Below are experts of layer 13 (counted from 0) of a mixture-of-experts language model. Rows are named router (the router's row for the expert), down (a neuron's output weights, with its number) and show model dimensions 0-191. Each number is 128 + 24 x the weight over its row's rms, rounded and kept within 0 to 255.
After each expert's rows: "raises" lists some tokens whose logits its average output raises strongly, later layers aside. This comes from a sample of Wikipedia text that the model never trained on.

# expert 119
router [174 104 138 104 131 161 135 152 142 152 115 101  82 134 153 149 156 157 104 171 130 150  79 145 136 121 125 161 122  91  95 178  81 141 155 112 106 144 102 141 131 127 155  96 156 129 126 113 153 116 159 131 117 103 130  99 114 114 108 102 126 101 179 139 100  98  97 133 168 128 164  84 123 145 176 130 126 126 148 151 164 100 119 140 156 121 125 112 121 116 173 137 123  80 129  90 154 125  78 102 125 143 106 127 126 123 128 119 137  81 119  97 118 125  97 133 164 109 137  95 151 153 113 130 121 156 123 127 107 117 120 103  99 163 119  96 113 150 159  90 121 148 127 186 126 117  99 145 114 118 145 131 116 118 105 107 141 103 119 147  89  84 137 151 144 137  80 123 153  93 115 153 149 136 171 164 164 139 125 123  93 130 144 164 142 152 158 161 147 131 106 123]
down0 [161 159 124 164 143 141 119 136 173 122 110 146 120 174 180 126 119 114 106 115 165 144 132 158 123 135 144 119 175 133 129 134 127 111 149 106 142 135 162 130 153  65 107 169 138 125 104 151 122 150 134 115 133 133 109 142 117 142 111 123 143 178 132 113 141 143 162 202 127 142 128 117 102 113 100 167 145 104 112 182  77 139  93 130 110 140 123 133 117 158 140 123 142 126 153 140 134 111 125 102 134 113 102 127 166 137 102 141 116 137 107 137 126 129 138  79 156 103 114 148 146 109 146 143  87 145 129 134 146 139 141 123 125 100 136 131  78 148  70 115 127 144 133 131 138 138  64 123  73 125 186 149 104 165 133 126 126 137 164 140 140 122  92 186 118 144 175 137 141 138 130 114 172 118 108 154 147 114 133 196 144 149 124 110 140 159 145 105 124 115  96 124]
down1 [168 119 122 139 125 129 150 149 158 141  89 132 145 108 194 104 159 154 111 148 152 111 121 120 167  80 106 114 128 119 135  93 112 148 134 152 127 138 103 129 135 123 134 150 149 112 154  97  91 101 153 127 129 109 105 134 154 155 135 138  92  98 131 145 134 136 123 154 105 130 140 121 122 145 150 101 109 124 135 128 138 143 144  94 180 139 133 124 136 106 119  89 119 122 131  85  89 117 125 130 107  83 126 143 119 184 116 132 124  50 110 157 102 173 126  66 130 152 168 123  99 121 145 142  84 184 123 145 159 147 138 148 130 104 120 112  99 116  98 191 113 125 103 115 129 132 139 113 114 107 137 149 156 122 135 151 156 115 109  98 168 104  95 111 135 109 157 123  93 114 141  66 155 112 137 198 134 148 144 112 114 127 131 127 141 117 155 108 156 151 117 122]
down2 [125 135 136 133  91  83 142 147 153 125 124  77 129 153  98 127 112 135 107  98 159 108 128 151 155 162 130  74 123 135 103 128 137 160 105 142 146 124 121 145 114 167 116 131 150 139  97 187 121 173  98 147 115 127 158 125 143 112 116 118 138 117 116  62 131  89 144 128 132 152 127 125 137 154  85 104 122  69 133 119 142 134 109  76 114 144 145 132 143 113 134 133 151 100 134 200 109 146 166 139 179 128 120  81 120  86 152 127 160 179 133 136  93 126  98 122 151 121 129 116  81 115 146 126 134 112  80 118 162 138 134  90 137 132 166 142 149 107 129 128  88 121 103 103 136 155 108 124 118 130 138 127 169 127 104 100 123 139 166 149 144 152 161  50 111 126 110 127 143 146 165 143 125 116 125 119 106 129 152 121 121 163 106 118 155 127 113 136 131 101 110 159]
down3 [122 147 143 121 117 147 137 117  95 133 133 127  96 124 178 113 157  79  65 102 146 121 120 120 165 132 134 123 133 146 123 121 173 139 116 135 149 150 127 116 173 145 131 198 144 103 149  92 159 115 105 148 137 112  96 130 139 103 118 114 118  79 113 119 185 102 129 149 133 111 109 150 115 131 133 162 116 110 114 108 138 124 136 133 181 148 148 120 126 146  97 137 140 160 109  73 100 113 134 151 149 150 132 157 121 114 126 118 125 128 151 148 111 140 148 151 127 105  71 137 147 116 124 117 205 129 137 145 138 142 140  96 132 116 113  90 131 103  96 126 115 142 125 129 152 123 165 124 179 157 126 119 142 133 125 138 151 111 164 157 171 140 111 126 116 112 185 162 189 106 121 164 146 104 116 115 112 103 116 154 143 123 134  83 121 164 136 102 117 174 158 166]
down4 [102 143  92 122  59 102 132 142  84 126 100 130 157 118 103 156 145 112 108 105 148 159 130 127 151 138 144 119 149 134  98 136  93 117 150 108 108 138 111  78  93 154 101 145 155 116 140 103 155 132  93 111 153 112 156 111 131 122  61 123 123 123 146 115  98 102 130 158 141 156 168 155 111 135 126 134 147 122  87  83 154 126 164 140 170 118 128 139  95 135  81 153 116 166 109 145 120 123 139 121  96 114 116 162 103 164 129 130 138 151 118 155 149 128 101 158 149 100  98 116 124 116 132 140  96 124 132 139 129 126 159 136 194 112 121 122 122 132  98 131 126 108 109 132 101 171 131  96 149 125 124 131 125 121 138 174 182 141 117 127 159 118 146 141 126 149 149 125 153 177 173 183 164 108  96 133  89 124 141 171 113 118 132 142 124 149  71 119 133 129 175 122]
raises: "\n", " ", " (", ",", " as"

# expert 25
router [204 143 133 130 108 101 188 106 121 151 119 105 130 117 184 135 149 151 107 161 114 141  82 131 104 113 136 167 141 166  84 139  93 132 118 133 122 148 150 151 137 107 176 131 112 136 135 148 109  97 134 142 107 170 136  81 132 115 117 148 107 117 154 133 156 107 111 143 127 132 150 119 144 162 150 126 136  98 129 120 126 137 140 119 167 112 112  94 144 151 172 139 120 117 117 120 129 161  97 102 116 136 116 142 113 137 106 168 153 124 150 102 120 144  70 117 113 120 164 166 136 145  81 112  72 156 135 134  95 117 120 121 151 114 167 117  83 161 175 108 151 117 127  96 126 132 116 120 119 114 100 113 142 137 107 108 114 119 111 153 128  94 117 136 131 120  95 118 121 140 146 167 146 150 181 164 147 160 155 151 162 103 118 131  84 152 162 146 148 130 182 127]
down5 [144  87 125  92 105 154 161 135 108 151 128 125 183 121 103 128 153 136 220  86 123 164 160  93 155 155 106 139 107 145 141  92 128 113 136 107 136 160 132 131 144 149 125 152 109 141 100 129 169 137 154 107 132 136 133 150 124 166 114 121 151 193 138 100 145 122 136  87 112 142  80 120 148 102 144 143 146 154  82 104 122 118 115 151  82 140 147  94 107 107 152 135 113 120 111 142 140 119 122 142 127 102 137 153 117 122 131 129 149 109 155 110 133 117  90 136 136 144 127 149 173 130 145  91 158 148 106 134 130 125 128 161 118 107 136 111 128  78 139 118 135 113 103 128 177 143  92 116 134 135 155 130  76 150 114 158 115 179 121 146  95 122 114 134 123 151 130 170 150 161  89 178 135 102 122 110 122 102 131  97 166 141 154 132 140 125  92 127 135 165 120  83]
down6 [175 116 106 112 121 145 105 126 163 114 141 127 127 115 117 174 123  90  99 104 108 130 164 175 115  94 130  64 129 151 155 122 112 131  83 132 117 143 161 119  76 100 105 107 127 132 165 111 121 119 118 150 140  87 139 117 138 160  71  84 135 120 140 138 148 113 140 152 118 141  60 145  86 140 153 133 119 164 149 137 145 128 105 158 164 143 126 103 106  97 121 136 159 141 119  85 134  98  79 119 115 108 137  68 106 119 132 146 160  93 154 136 137 134 172 155 121 100 130 118 137 139 112 114 123 135 127 128 139 166 137 117 173 175 114 127  82 122 113 136 119 140  66 124 124 150 119 120 111 100 148 132 130 169 138 111 123  90 106 160 168 106  68 117 117 129 140 106 129 103 176 145 130 138 113 126 101 115 129 119 107 132 135 140 138 125 137 142 114 140  84 142]
down7 [119 132  96 126 132 162 125 156 147 179 145 105 141 108 100 150 105 106 140 142 130 108 162 122 134 143  71 127 140  79 141 120 146 130  69 166 142 124 131 125 142 158 136 127 112 106 105 149 148 168 154 115 144  85 122 113  97 118 102 122  97 141 121 131 112 108 119 171 162 151 147 147 147 102 126  94 140 138 107 157 189 130 133 132 110 137 156 177 139 122 110 135 125 146 142  89 113 148 112 155 132 128 140 133 122 150 110 123 134 152  91 134 102 109 118 181 109 125 158 122 132 113  94 164   5  99 158 133 118 145  90 137 124 123 131 140 132 166 110 104 135 135 148 123 103 134 132 163 118 126 182 143 112  82 136 109 143 120 143 115  87 136 131 155 122 152  94  93 126  89 119 138 128 145 129 120 144 142 102  89 125 145  88 136 120 135 108 154 137  96 122 129]
down8 [183 132 117 118 107 118 128 138 128 121 124 142 127 106 135 138 118 150 139 135 106 128 106 114 131 158 153 134 133 103 137 107 169 135 123 130 101 145 166 132  85 119 134 155 106 101 130 123 137 102  96  82 103 172 172 152  89 182  81 101 117 142 133 111 159  87 140 138 106 105 184 137 121 164 136  96 125 163 109 155  92 129 162 104  87 142 138 109 113 118 132 164 140  82 107 159 152 144 119 143 170 156 173 145 126 144 135 106 147 102 124 137 158 109  80 130 118 121 161 159 130 137 140 126 124 112  93 161 137 100 109 103 137 171 116 149 138 147 111  99 156 123 153 146 115 142  66 101 110 146 126 127  96 112 111  98 145 156 137 131 140 112 128 112 117 145 156 135 186 150 153  81 156 145 139  94 116 156 141 153 112 113 120 148 127 167 147  79 101 144 117  98]
down9 [156 143 115 136 138 124  87 130 151  88  88 148 137 123 164 183 112 161 134 149 123  92 141 141  89 155 135 137 132 145 117 128 115 104 121 144 155 108 125 118  72  87 123 107  93 113 181 129 135 121 129 115 182 113 129 165 147 137 112 136 111 165 119 147 115 120  95 136 155 131 131 106 127 140 130 144  95 126 152  97 126 111 155 154 128 163 132 104 102  91 146 118  97 129 142 114  85 168 115 121 128  85 152 101 107 166 174 147 116  86 122 116 188  90  91 128 131  95 127 109 146 134 126 107 115  93 131 154 152 123  58 100 139 127 142 115 152 142 130  88  95  94 118 135 131 118 153 109 131 122 114 123 141  96 131 122 126 142 101 148 110 116 125 131 152 143 181 107 141 130 134 128 155 114 162  80 137  86 137 135  87 147 163 149 135 152 144  66 150 110 140 104]
raises: ",", " at", " (", " in", ";", ":"

# expert 149
router [117 106 141 167 100 101 157 135 168 151 130 165 117  99 124  98 133 111 107 148 153  93 190 106  90 126 104 125 141 113 170 145 114 129 134 137 139 111 134 138 172 139 165 141 105 131 145  89 100 118 180  88 133  82 129 151 106  79 132  92  88 123 119 111 121 155 101 103 123 111 157 100 123 141 110 123 157 145 107 123 115 125 153 106 107 127 160 168 124 141 160 138 105 174 118 101 142 161 140 111 108 152 117  97 128 148 140 143 111 139 163 122  78 100 124 161 117 123 135 107 130 160 112 110 141  60 131 128 137  80 117 166 164 137 132 102 122 157  89 123 128 173 143 119 115 119 121 114 126 161 184 136 112 103 140 167 113 111 149 124 131 131 108 136  67 130 163 129 102 145 139  98 165 106 129 131 142  82 128 126 141 150 134 123 136 124 107 115 138 101  85 144]
down0 [163 115 102 154 144 134 165 134  85 113 119 136 153 132 121 134 127 112 122 131 132 110 140 152 125  98 143  83 143 139  88 125 142 140 123  83 118 131  93 139 137 136 100 181 120 129 110 150 124 110 150 139 151 134  98 137 153 106 123 165 119 131 155 170 132  84 149 115 106 109 158 106 131 130 172 128 147 107 201 121 150 131 116 146 108 127 145 121 150 127 133 171 101 144 113  89 194 137 109 144  99 142 131  88 175 123  90 139 137 100 149  80 133 134 127 140 136 103 120 123 111 142 143 110 105 168 141 166 123 134 150 148 151 125 124 128 147 148 117 154 129 122 144 146 109 119 139 124 138 137 142 110 155 139 115 106 159 152 133 111 218 131 124 139 166 151 134 131 124 107 103  73  93 135 166  85  49 130 124 127 130 110 157 115  99 125 156 166  94 145 154 148]
down1 [ 89 160 120 130 100 131 114 129 124 135 115  80 122 148 158 114 168 143 119 180 132 111 124 110 136 142 124 131 171 123 128 129 127 101  81 130  91 107 128 119  92 137 142 101 110 106 150  88 159 123 124 153 134 165 123 136 138 154 137 151 119  68 123 132 141  97 130 130 108 121 121  94 103 142 104 133 151 116 168 147 150 136 134 116 130 120  66 137 116 110 122 161 124 153 114 123 146 123 136 119 137 107 152 130 143 107 125 156 114 132 154 109 157 101 144 172 103 109 128 124 153 141 154 172 111 166 150 141  59 113  72 138 140 105 146 129 158 128 146 162 128 143 103 109  98 114 138 104 108 115 121 165  73 139 156 147 166  81 106 135 177 101 102 108 133 141 158  93 130  94 119 123 164 105 143 157 128 116 137 163 152  85  87  91 130 160 108 167 141  83 124 102]
down2 [155 113 141  80 104  80 178 158 123 115  81 131 143 126 159 118 102 160 119 101 111 139 125 117 120 120 134 136 116  83 121 140 127 105 150 126 125 121 105 145 123 147 161 103 128 101 110  78 174 143 125  97 137 150 130 137 104 137 136 135 125 135 123 128 173 166  77 104 173 155 119 141 111 113 147 201 122 134 122 136 168 109 133 127 134 160 139 119  70 134  96 124 154  90 120 143 101 152 121 145 152 112 106 146 131 172 125  91  65 170 129 120 121 146 113 157 125 124 134 117  84 157 149 140 147 130 121 149  93 127 103 167 131 180 123 120  99 150 131 100 161 121 120 131 100 130  95 119 156 123 147 106 124 141  96 102 132 100 158 156 132 114 129  89 161 170 115 110 131 136 116 132 132 117 143 160 178 139 156 141 137 171 103  94 134 112 133  77 139 133 116 149]
down3 [134 148 127 148 117 112 104 113 124 126 100  83 163 132 121 136 139 133  87  88 100 120 163 120 120 121 129 121 152 158  92 111  94  90 113 153 104  93 150  87 111 105 176 157 132 143 174 131 112 139 119  80 129 136  95 144  94 133 167  89 111 115 155 142 130 120 132 140 133 101 180 128 138 136  92  86 119 116 120 118 127  91 172 143 171 115 163 165 125 147  94 109 156 105 123 127 128 143 122 130 131 107 171 148  63 144  94  95 110 154 162 148 127 115 160 141 164 134 122  98  95 163 142 132 123 128 152 164 120 140 107 149 126 129 154 127 125 133 155 101 143 141 152 148 138  99  64 128 141 156 142 155 119 170 144 133 125 114 116 121 124 117 143 123 114 190 121 101 117 142 156 129 136 134 140 168 136 142 151 150 155 136 135 173 162 120 138 191 122 155 131 146]
down4 [149 159 146 120 131 125 138 153 108 148 103 135 107 135 172  92 144 113 142  82 113 128 126 119 138 119 167 120 155 156 105  75 108 136 144 145 124 161 149  82 112 134 155 130 122 124 150 157 150 150 135 138 121 101 139 124 108 112 147 140 103 121 109 114 158 142 179 122 132 169 116 139 127 130 112 111 101 163 106  91 179 122 107 108 152 160 146 127 123 134 113 132 122 157 139 105 116 120 109 114  95  94 172 128  94  86 128 165 124 132  85 123 106 150 103 120 156 134 158 156 146 180 108 172 140 130 128 100  63 108 101 156 133 109 138 104 156 122 157 171 146 110 103 144 139 144 176 157  97  70 139 147 103 167 126 131 141 102 123 128 106 122 142  84 144 133 112 142 129  94 133 104  82 103  94 189 120 101 149 135 140 135 122 158 123 137 141 101 152 143 169 153]
raises: "ort", "aled", "ile", "ild", "ley", "ola"

# expert 90
router [155 149 117 107 141 114 159 167 128 118 128  99 132 137  93  86 121 166 118 153 135 147 147  96 175 125 137  87 160 133 170 143 149 110 108 117 165 121 115 134 173 174 105 135 116 128 138 134 154 126 116 104 140 139  97 122  87 140 137 135 114 140 133 130 159  94 169 136 133 129 126 132 104 101 156 134 153 170 109 140 120 119 103  85  91 111 133 162 135 175 177 144 131 107 114 110 165 136 135 160 131 123 157 110  72 142 103 114 155 100 120 160 155 152 154 101 134 100 102 121 131 179 117 123  68 131 158 121 143 177 108 131 130 153 151  83 126 145 138 117 141 158 125  81 101 125 154 140 144 137 161 124 142  83 126 111  91 110 112 143 166 136 161 114 118 107 100 173 134 184 116  87  96 152 109 117 168 133 105 108 111 152 114 120 123 117 149 132 132 140 129 141]
down0 [144 121 153 135  85  68  86 104 139 131 102 217 168 170 128 110 100 110 165 159 129 142 177 113  90 138 137 172 113 171 146 122 175 115 155 125 136 145 184 128 106 140 141  99 120 118 107 111 146 146  95 153 144 129 134 154 125 157 135 125 146 119 107 123 152 122 108 150 147 134 118 134 127 156  95 154  82  97 128 131 133 133 125 153 111 106  94 129 113 125 121 113 113 133 107  96 105  91 143 120 110 135 136 130 107 142 152 140 125 103 111 111 120 131 111 119  94 116 124  98 127 100 117  86 183 145 122 113 105  83 133 132 162 153 100 134 166 120 139 102 161 106 133 154 158  89 164 112 167 101 171 103 118 115 128 137 123 145  93 114 124 116 160 127 144  93 141  85 150 138 175 150 134 107 109 133 105 157 125 149 122 102 126 146 123 159  88 113 131 120 158 107]
down1 [ 92  99 141 142 121 133  91 162 186 165  99 131 131 141 117 140 137 111 100  94  69 101 146 131 169  98 126 122 123 101 118 142 125 126 139 145 129 116 179 139 169 114 113 147 127 109 110 142 167 161 137 129 146 101 149 127 144 162  97 122 125 150 104 131 120 145 130 174 127 107 118 110 164 139 143 129 146  62 101  77 117 142 147 101 153 143 106 134 117 107 146 114 192 126 117 138 145 139 104 132 123 140  88 110 201 148 135  72 150 118 132 124 132 110 107 128 128 106 137 143 109 170  68 106 123 113 131 146 147 100 136 117 157 121 149 145 137 115 116 123 111 138 128 162 102 118 135 137 151 163 118 139 151 138  97 118 119 158 111 136 118 155 126 151 139 141 162 130 155 113  59  78 105 108 106 133 120 103 119  92 107 148 114  98 166 165 127 115 108 100  99 139]
down2 [167 132  83  97 107  96 140 142  94 125 123  92 148 117 130 116 155 150 108 120 128 122 104 156 124 165 144 161 110 112 141 150 135  95 129 180 159 144 147 126  81 100 140 127 105 104 159 131 115 124 157 140  96 151 119 113 139 118 126 140 123 107 161 171 118 110 139 145 138 135  94 101  76 127 145 140 121 140 130  74 166  83 143 169  86 125 163 112 119 130 118  78 159 126  99 130 145  93 140 165 150 134 106 123 133 133 128 130 148 138 129 137 118 130 148 122 147 113 107 150 123  95 104 127 132 120 158 117 101 137 114 169 125 142 151 186 159 121 159 140  89 108 107 146 150  90 139 130 133 145 136  94  60 112 136 105 137 112 124 119 119 142 123 159 126  89 163 137 177 161 104  97 151 115 131 128 164  87 132  83 118 162 160 174 143 162 125 173 139 147 153 130]
down3 [142 130 151 127  97 136 147 166 123 158 126 130 132 138 147 129 137 128 178 104 158 134 108 157 139 122 160 111  84 138 116 103 130 115 117 163 123 136 161 133 100 107 124 128 144 110 133  95 164  97 132  69 116 153 124 139  99 109 155 154 126 141 110 121 177 128 121 117 174  93 108 137 150 151 163 130 107 139 144  88 126 136 119 131 114 113 159 123  97 127 124 130 183 144  92 146 132 138 135 147 127 103 135 131 131 140 137  83 141 104 181 160 131 131 110 123 123 111 120 118 120 136  94 213  71 164 131 118 135 130 163 109 170  93 111 140 163 117 138  78 107  83 151 106 139  99 158 138 130 138 140 144  87 125 156 109 125  91 133  90 130 103 131 153 126  94 109 161  94  94 114 131  87  75 152 146  96 121 129 127 119 133  95 116 112 129 185 116 154 106 117 119]
down4 [120 115 102 106 156 108 143 145 146 135 116 109 130 135 160 150 159 114 180 112 132 113 155 120 166 130 144  84 125 112 166 116 131  99  95  98 123 115  92 116  50 117  87 104 158 116  93 114 139 142 111 138 107 128 156 151 155 166 147  77 111 109 145 124 133 117 143 151 137 139 123 124 154 178 111 158 103 122 130 115 117 102 150 116 135 114 156 125 109 147 135 146 120 131  97 132 180  95  96 119 124 137 153 161 177 133 115 120 110 118 117 144 127  95 121 110 143 140 132 126 144 154 134 119 115 141 127 125 168 116 152  78 119 101 152 155 137 120 133 122 146  92  84 111 126 120  99 122 142 170 114 158 133 117 145 151 152 123 149 189 121 126 117 116 143 132 103 155 147 241 167  94 121 108 118 104 121 124 142 139 123 148 133 131 128 187 111 157 100 125 118 118]
raises: ",", " in", ".", " and", " (", " at"

# expert 145
router [142 105 141 115 140 151  97 139 151 137 156  85  68 121 110 135 140 146 100 130 159 170  99 125 139 117 137 141 123  85 119 132  92 156 111 119  98 117 114 126 117 109  84 139 139 140 136 119 128 106 129 161 111 114 139 135 151 119 141 144 123 123 158 117 156 111 121 135 148 108 113 110 159 138 143 107 132 175 148 152 197 128 132 111 128 109 116 129 132 140 154 113 162 104 124 117 192 101 132 110  94 133 134 111 142 163 110 115 157  83  76  99 143 183 125 130 171 134 125  89 103 187  80 113  93 131 134 150 113 118  74 125 140 177 129  81 117 167 144 116 141  96 120 158 190 165 113 139 107 108 107 119 116 116 105 129 116 112 134 129  84  82 116 155 126 129 103 145 147 150 125 143 129 122 139 144 157 156  87 101 146 131 120 118 151 120 133  95 150 127 111 167]
down0 [ 82 147 125 147 131 163 122 122 110 146 106 130 188 136 171 145 154 113 108 113  98  85 144 153 135  82 123 145 167  64 100 119 166  99 146 110 101 135 120 136 118 170 139 103 146 144 137 145 142 112 177 200  89 111 159 140 184 122 134 135 141 146 142 133 106 122 118 137 154 145 129  93 133 125 149 105 145 131 172 152 140  94 162  89 134 137 152 173 115 159 142 124 137  95 127 108 114 110 136 142 139  97 161 103 122 155 141 141 143 149 133 188 158 128 109 121 125 143 155 143 139 127 115 108 161 137  88 102 104  99 148  97 132 152 165 133 147 134 135 120 121 137 137 108  90 113 125 170  95 112 175 114 143 142 121 141  85 124 146 162 127 133 119 149  89 140 128 102 151 122 149 125 112 125 141 132 122 175 121  93 147 153 110 124 123 116 117 166  97 155 113  98]
down1 [140 140 116  66 138 127 137 125 107 152 102 100 131  91 148 164 144 165 171 126 187 158 102 111 121 149 179 124 122 167  85 160 142 134 139 115 119 129 124 115  98 118 123  82 129 142 106 144 136 116 102 179 114 134 110 105 113 122 125 130 135 100 136  77 162 124 146 120 139 136 109 147 132 136 112 130 135 116 103  86 158 129 191 142  86 126 146 196 126 111 166 128 129  66  79 109 151 106 124  68 150 156 105 114 110 124 146 141 138 144 152 152 174 145 143  95 112 164  73 146 125 133 131 112  96 162 129 112 145 150 133  86 140 137 142 144 121 125 139 128 150 152 138 146 116 135 143 136 141 127  78  92  85 112 122 114 134 102 131 148 144 125 138  87 142 135 160 155 107 120 149 107  85 109 125 129 131 123 140 129 153 141 127 162 102 139 151 105 140 136 126 104]
down2 [ 73 139 117 125 161 150 101 133 133 113 141 145 113 139 128 125 102 142 114 141 102 113  73 148 133 143 148 121 168 120 138 194 121  97 121 113 145 120 161 142 142  92 172 110 178 183 114 124 150  69 126 111 113 156  77 135  97 158 161  90 145 143 130 154 102 116 129 122 140 132 153 133 133 118 151 102 103 127 133 128 105 139 134 112 113 111 116 135 135 110 116 148 105 139 107 147 111 142 111 114 151 194 161 133 154 128 132 145 127 116 142 118 117 106 101 128 113 165 133 131  98 173  97  84 144 151  86 141 107 115 132  99 103 129 153 127 102  97 136 109 127 116 138  72 209 146 142  96 146 132 145 112 149 122 148 123 168 124 108 101 141 125 133  98 126 111 177 112 115 139 147 106 119 117 178 133 138 132 117  68 136 113 153 123 153 120 151 133  95 117 148 173]
down3 [109 155 112 140 131 164 111 154  99 169 138 146 143  89 131 123 125 126 113 130 151  96 153 123 152 133 154 122 139 133 176 134 169 115 131 156 150 121 104 130 196 124  78 145 109 143 139 145 177 114 123 161 142 124 152 174 120 114 119 114 102  84 102  99  95 137 127 117 130 120 114  92 147 171  79  88 111 126  94 136 138 111 127 132 110 107 146 107 152 131 131 148 158 107 127 146  87  99 111  84 100 121 132 124 126 113 133 109 167 152 133 132 121 136 135 128  87 114 106  95 160 142 188 102 135 148 103 140 112 114 128 117 125 129 140 155 127  78 146 165 159 129 153 194 142  92  95 113 136 128 167 107 138 117 154 110  90 107 110 114  77 140 100 149 131 128 120  86 116  85 122 139 102 135 136 114 114  94 101 121 167 123 123 124 111  90 147  88 106  93 106 127]
down4 [116 145 165 132 119 153 132  91 137  98 131 118 148 152 127 154 148 102 138 110 131 101 132 118  57 106 104 166 130 126 195 144 141 117  94 104 131 123 137 113 131 136 125 113 131 145 124 147 114 141 101 154 131 135 163  99 140 122 116 122 113  81 147 157  93 109 164  99 166 124 150 123 112 116 144 128 184 136 131 136  89 122 110 144 133  97 122 184  88 141 171 133 116 111 162 170 133  84 123 163 140 142 118 114 113  87 147 100 129 109  92 149 169 115 111 171 113  86 139 103 105 143 134 123 104 135 103 110 115 137 137  96 161 140 141 120 132 120 120 131 192 152  95 162 159 122 126 147 163 150  76  70 162 113 104  99 112 110 143 143 112 122 108 136 142 135 120 155 143 163 111 146  88 155  98 134 147 106 103 108 163 148 134 165 125 154 115 118 103 126 108 131]
raises: " (", ",", " details"

# expert 113
router [169 113 152 182 162 137  89 105 156 155 118 139  78 141 143 120 139 170 102 119 146 134 147 125  97 142 131 123 110 155 135 135 116 111 157 119  96 123 107 116 110 146 126 175 139 150 182 119 133 141 147 149  97 104 102 145 135 128 162 128 136 139 123 139 137 133 107 117 135 123  95 155 137 122  64 163 140 136 168 141 138 113 121 125 161 121 116 126 123 100  96 154 145 165 141 125 101 112 171 130  85 130 147 107 109 161 108 116 157 142 104 123 138 150 106 123 143 106 147 130 113 171  65 127 165 141 156 144 141 104 108 140 150 171 148 114 141  92 142 138 174 106 130 174 134 119 111 137 133 144 107 117  98 170 141  96 170 117 181 143 102 129 189 134 125 146 136 130 124  70 107 103 117 125 101  72 127 120  99 122 145 166 105 135 117 120 156 109 173 127 103 141]
down0 [ 84 133 111 144  84 139 156 118  92 158 114 119 154 137 136 171 123 142 118 148 146 166 109 153  93  95 106 126 153 151 184 156  88 101 112 139 160 116  84 109 209  87 123 137 117 111  98 162 112 119 105 169 176 129 107 130 109 168 131  99 119  84 134 112 156 120 157 159 117 134 155 100 132  76 137 149 122 122  99 135 143 153 130 158  75 118 118 152 176 110 124  96  84 162 149 128  97 108 164 141 158  92 117 113 137 101 141 158 133  95 127 131 151 104 139 150 103 109 130 163 115 123 115 130 119 137 100 144 148 133 132 111 118 124 100 161 153 139 122 134 137 118 125 121  96 152 136 152 123 124 115 137 168 118  89 127 131 131  97 125 130 156 116 126 138 109  95 124 100 185 175 115 139 149 156 142 129 123 118 102 159 169 108 126 116 133 127 120 120 100 153 132]
down1 [124 122 145 131 130 169 128 113 159 135 210 137 170 153 193 115 141 128 113 129 124  96 129 123 124 126 103 123 114  96 158 112 167 172 134 156  98 131 111 122 106  99 117 100  67 156 113 135 180 139 116  95  90 102 110 126 139 163 127 135 130 144 138 105 142 186 105 153 134 129 138 114 146 119 139  78 122 157 114  77 127 108 133 166 130 110 153 120 121 134 171 135 146 116  99 197 116 137 118 104  94 123 130 122 129 125 145 108 126 140 157 144 139 115 116 150 147 145  90 165  97 122 113 141 182 122  72 122 139 101 123  98 144 159 142  78 116 158 113  91 136 138 146 165 102 126 124 105 116 118 120  95 146 124 134 119 147 150 128 113 176 132 133 135 114 143  90  72 121 162 118 114 150 156 129 124 116 123 134 154 143 131 146 126 146 148  99  98 107 136 109 126]
down2 [ 96 124 176 142 114 141 169 118 112 152 157  63 145 125 118 149 116 136 138 152 145 135 102 180 130 130 133 123 111 165 117 106 102 153 158 122  95 134 173 145 131 133 153 125 110 120 117 144 121 131 126 128 143 156  95 163 112 141 123 124 188 133 141 118 140 101 173 136 101 117 143 122 129  97 124 107 144 148 159 125 188  98 128 139 121 135 105 114 146 108 148 114 160 105 144 136 128 162  72 142 167 144 117 156 103 102 119 120 138 141 185 117 129 135 152 137 118 149  89  86 122 148 187 168  87 135 163 163 157 139 178 142 130 180 110 155 108 150 114 103 169 131 139 144 102 124  73 109 132 126 128 136 137 157 128 131 122 186 109  86 134 113 117 113 145 159  97 131  91 115 169 132 120 150 111 121 136 105 128 109 165  93 137 141 129 127 123 156 117 118 132 153]
down3 [117 187 127 116 104 129 147 131 109 144 108  87 143  59 169 117 167 148 132 118 124 150 134 153 133 171 137 109 128 130 103 156 129 121 128 120 147 138 113  96 121 151 119 117  98 119 171 138 130 118  98 158  62 109 148 126 123 128 166 128 130  99 163 119 114 148  90 117 125 119 127 136 103 115  82 104 111 114 147 147  66  94 126 114 135 145 122 123 114 124 131 127 112 133 151 122 129 141 134 116 127  99 152  83 137 140 148  96 156 136 167 129 147 114  96  97 133 171 130  96 127 146 111 155 149 135 139 143  95  95 142 145 111 136 118 120 136 161 159 163 183  69 125 101 139 160 158 114  89 145 154 111 138 106 149 115 189 133  96 156 101 158 111 149  96 113 162 145 116 129 150 144 117 164  97 146 159  96 103 101 115 161 124 117 131 139 163 138 163 150 122  78]
down4 [123 148 137 136 173 167 133 141 141 127 160 145  96 114 137 154 133 139 139 145 179 140 104 137 105 124 164 158 145  85 172 134 115 159 201 125 121 140  93 123   6 165 136 107 165 150 121 113 155 142 132 131 102 116 133 134 136 120 127 140 133  93 140 128 167  95 151 127 128 112  85 155 110 116 106 134 122 179 156 152 101 167 134 141 132  95 102 126 156  80  99 142 116 111 142 115 143 132 153  95  98 133 114 116 132 144 142  97 109 115 130 162 128 117 122 134 138 107 149 109 115 141 171  81 130 135 145 146 142 133 100 154 137 135  90 114 137 143 138 137 147 124 114 147 129 143 107 128 105 117 116 126  98 141 126 146 116 103 178 154 108 116 157 182 121 124 141 127 164 128 124 119 112  96 149  97  94 111 124 126 143 165 118 146 137 133 131 191 150 131 136 118]
raises: "|", "M", "T", "B", "Al", "Rec"